{"num_hidden_layers": 13, "hidden_size": 256, "n_experts": 16, "experts_per_token": 1, "d_expert": 320, "d_shared_expert": 0, "hidden_act": "swiglu", "moe_layers": [1, 3, 5, 7, 9, 11], "router_score": "sigmoid", "normalize_top_k": false, "routed_scale": 2.0, "balance_loss": 0.000366, "balance_bias": true, "router_bias": true, "init_std_router": 0.0212, "lr_router": 0.00214, "num_attention_heads": 8, "num_key_value_heads": 2, "head_dim": 32, "vocab_size": 8192, "norm": "rmsnorm", "norm_place": "pre", "norm_eps": 1e-05, "positions": "rope", "rope_theta": 10000.0, "rope_fraction": 1.0, "qk_norm": false, "attn_scale": 0.177, "tie_word_embeddings": false, "parallel_block": false, "init": "normal", "init_std_qkv": 0.0297, "init_std_o": 0.0, "init_std_up": 0.0297, "init_std_down": 0.0, "optimizer": "soap_variant", "learning_rate": 0.00293, "beta1": 0.95, "beta2": 0.99, "weight_decay": 0.094, "lr_head": 0.00726, "max_grad_norm": 2.0, "warmup_steps": 200, "schedule": "wsd", "decay_fraction": 0.927, "decay_shape": "linear", "final_lr_fraction": 0.1, "batch_tokens": 65536, "max_seq_len": 256, "doc_mask": false, "train_tokens": 255600000, "max_steps": 3901, "dataset": "wikipedia_en"}
Below are experts of layer 5 (counted from 0) of a mixture-of-experts language model. Rows are named router (the router's row for the expert), gate (a neuron's input weights, with its number), up (a neuron's input weights, with its number) and show model dimensions 0-63. Each number is 200 + 20 x the weight over its row's rms, rounded and kept within 0 to 999.
Before each expert's rows: a language model's description of what the expert responds to. This comes from a sample of Wikipedia text that the model never trained on.

# expert 8
What it handles: Foreign name fragments. Syllable pieces inside non-English personal names and titles, often in tables, such as Ba-st-ian, Ha-sta, E-rd-man, Kha-led.
router,210,209,201,210,204,211,214,218,189,180,163,201,181,219,218,205,191,192,191,168,197,210,216,151,202,172,198,218,199,186,169,192,198,177,207,208,189,184,219,213,196,145,218,212,227,208,172,200,187,212,215,158,181,191,196,196,179,170,204,220,203,199,176,220
gate0,199,232,180,216,192,220,197,210,219,187,184,241,211,159,213,225,229,171,199,189,194,230,183,254,188,221,147,199,176,229,186,196,205,233,228,151,219,199,222,156,224,176,187,189,210,193,169,204,173,220,196,217,203,222,204,189,200,218,204,204,176,196,200,189
up0,175,231,192,205,218,216,192,191,229,193,184,180,178,184,196,209,183,203,203,223,193,223,211,198,179,233,158,200,233,200,154,145,207,193,238,161,187,179,183,183,193,220,171,205,233,200,206,189,182,202,208,221,229,209,209,202,228,159,230,243,215,199,203,182

# expert 4
What it handles: Mid-word stems. Word pieces inside common words, often right after a prefix or hyphen, such as un-or-thodox, un-s-ure, gro-cer, de-mon-strating.
router,210,209,196,212,200,217,183,166,227,200,181,190,184,169,209,213,172,197,196,183,185,200,231,176,202,185,209,213,170,171,195,195,172,192,186,209,221,189,198,197,197,215,185,187,215,177,213,206,201,193,181,163,188,213,201,179,177,200,188,156,179,197,203,202
gate0,235,232,169,180,236,182,245,190,199,169,211,234,228,211,183,236,183,196,194,217,183,206,183,165,186,147,246,165,234,198,220,177,179,204,176,188,225,153,189,232,164,199,219,238,169,215,224,213,171,186,220,184,205,202,203,178,217,194,208,188,189,198,194,204
up0,218,184,227,231,192,215,203,219,230,209,195,209,213,201,203,190,213,193,182,199,192,188,191,218,229,221,194,194,221,199,157,211,221,167,210,192,148,182,193,208,213,224,246,171,221,203,199,169,234,238,202,178,211,211,226,196,231,216,158,216,195,192,195,179

# expert 7
What it handles: Mid-word fragments. Inner word pieces of rare or foreign words and names, e.g. "obli-ter-ating", "sala-man-ders", "Syn-dic-ate", "Compa-or-é".
router,188,217,190,218,220,208,180,221,193,201,184,202,226,197,198,184,209,238,184,226,196,248,201,210,156,210,197,220,224,210,237,207,208,198,198,195,234,195,189,200,225,201,190,201,196,214,200,180,200,178,201,208,162,251,180,177,169,187,179,179,201,197,202,209
gate0,207,170,229,167,206,212,182,208,199,201,217,200,181,214,178,202,170,233,227,187,233,193,187,173,225,191,224,169,207,185,214,223,206,183,216,178,219,204,230,204,201,221,217,197,190,195,186,208,189,180,210,196,216,181,207,201,172,213,181,233,144,200,200,207
up0,231,178,187,200,187,182,230,163,210,155,192,188,203,185,162,179,177,201,195,190,250,218,232,241,233,188,232,221,189,171,204,190,217,195,213,223,226,183,184,211,179,188,201,185,194,202,224,194,201,192,211,193,202,213,221,185,203,198,195,250,172,208,198,253

# expert 14
What it handles: Heading and name starts. Capital letters or first pieces starting section headings, taxonomy names and proper names, such as Subspecies, Cast, Asterids, Mc-Iver.
router,203,212,208,177,209,197,184,193,208,148,186,217,202,184,210,183,216,196,206,179,196,204,212,215,208,226,206,198,227,160,174,186,186,199,249,192,191,201,235,225,185,179,161,194,213,181,184,197,186,168,191,195,214,200,221,168,163,232,189,192,200,175,219,201
gate0,182,199,203,227,181,201,200,186,194,202,185,219,184,194,196,170,171,203,206,231,186,209,197,162,182,193,163,198,191,150,186,223,227,186,184,217,185,206,195,180,183,206,141,185,184,183,218,218,184,225,197,186,206,197,194,203,184,211,225,181,188,149,194,212
up0,240,197,185,202,201,201,205,216,201,181,204,186,238,195,235,232,232,198,209,174,231,172,201,231,193,176,219,202,219,236,227,204,201,201,228,200,204,199,206,207,225,203,251,198,199,225,216,179,185,187,196,229,188,219,224,198,197,188,170,210,200,235,208,196

# expert 2
What it handles: Articles and prepositions. Function words like the, of, a, by, from, his, mostly right after a preposition, as in member of the.
router,178,166,199,223,225,175,213,202,207,185,203,205,222,184,215,193,182,184,170,176,192,190,173,178,186,182,227,197,181,187,197,184,192,174,221,205,184,229,223,223,194,193,187,225,182,213,198,215,186,190,204,183,184,214,206,213,206,206,172,171,181,189,177,230
gate0,222,202,190,196,212,192,196,166,239,168,183,199,180,176,176,215,214,201,183,231,199,168,208,161,237,185,228,196,241,196,240,199,211,213,173,199,206,213,211,249,243,188,206,162,180,185,173,197,206,151,202,179,193,167,208,224,201,169,200,207,192,177,192,193
up0,189,192,199,235,202,197,243,174,228,224,172,189,174,225,165,186,172,218,233,185,186,206,190,227,217,198,208,195,184,205,185,191,215,219,185,237,207,218,194,175,188,214,203,200,187,209,161,187,199,198,220,218,204,188,180,257,197,202,235,203,184,203,199,204

# expert 0
What it handles: Word endings in names/titles. Final pieces completing proper names and titles, often in tables, such as Dick-en, Timber-wolves, Even-ing, With-out.
router,165,218,201,186,214,190,209,225,196,193,193,195,199,198,212,233,167,186,206,200,188,184,211,197,182,164,214,167,179,206,200,183,185,199,195,185,210,199,270,204,182,165,178,229,226,181,217,190,171,190,177,202,178,235,197,212,203,172,204,206,197,185,192,200
gate0,166,199,209,208,177,215,179,194,180,217,226,207,208,211,182,195,211,184,232,181,201,176,200,196,184,199,196,217,181,156,200,236,168,223,195,179,204,190,184,215,183,223,212,204,189,184,208,184,223,186,200,222,221,220,178,188,202,211,224,195,190,230,172,212
up0,155,194,206,185,175,187,220,185,207,260,192,189,203,230,207,221,179,187,214,224,153,188,200,207,201,207,196,208,222,190,196,217,186,203,221,222,192,242,201,202,208,209,194,194,185,218,218,214,220,176,214,204,179,201,199,205,203,243,227,211,241,231,210,179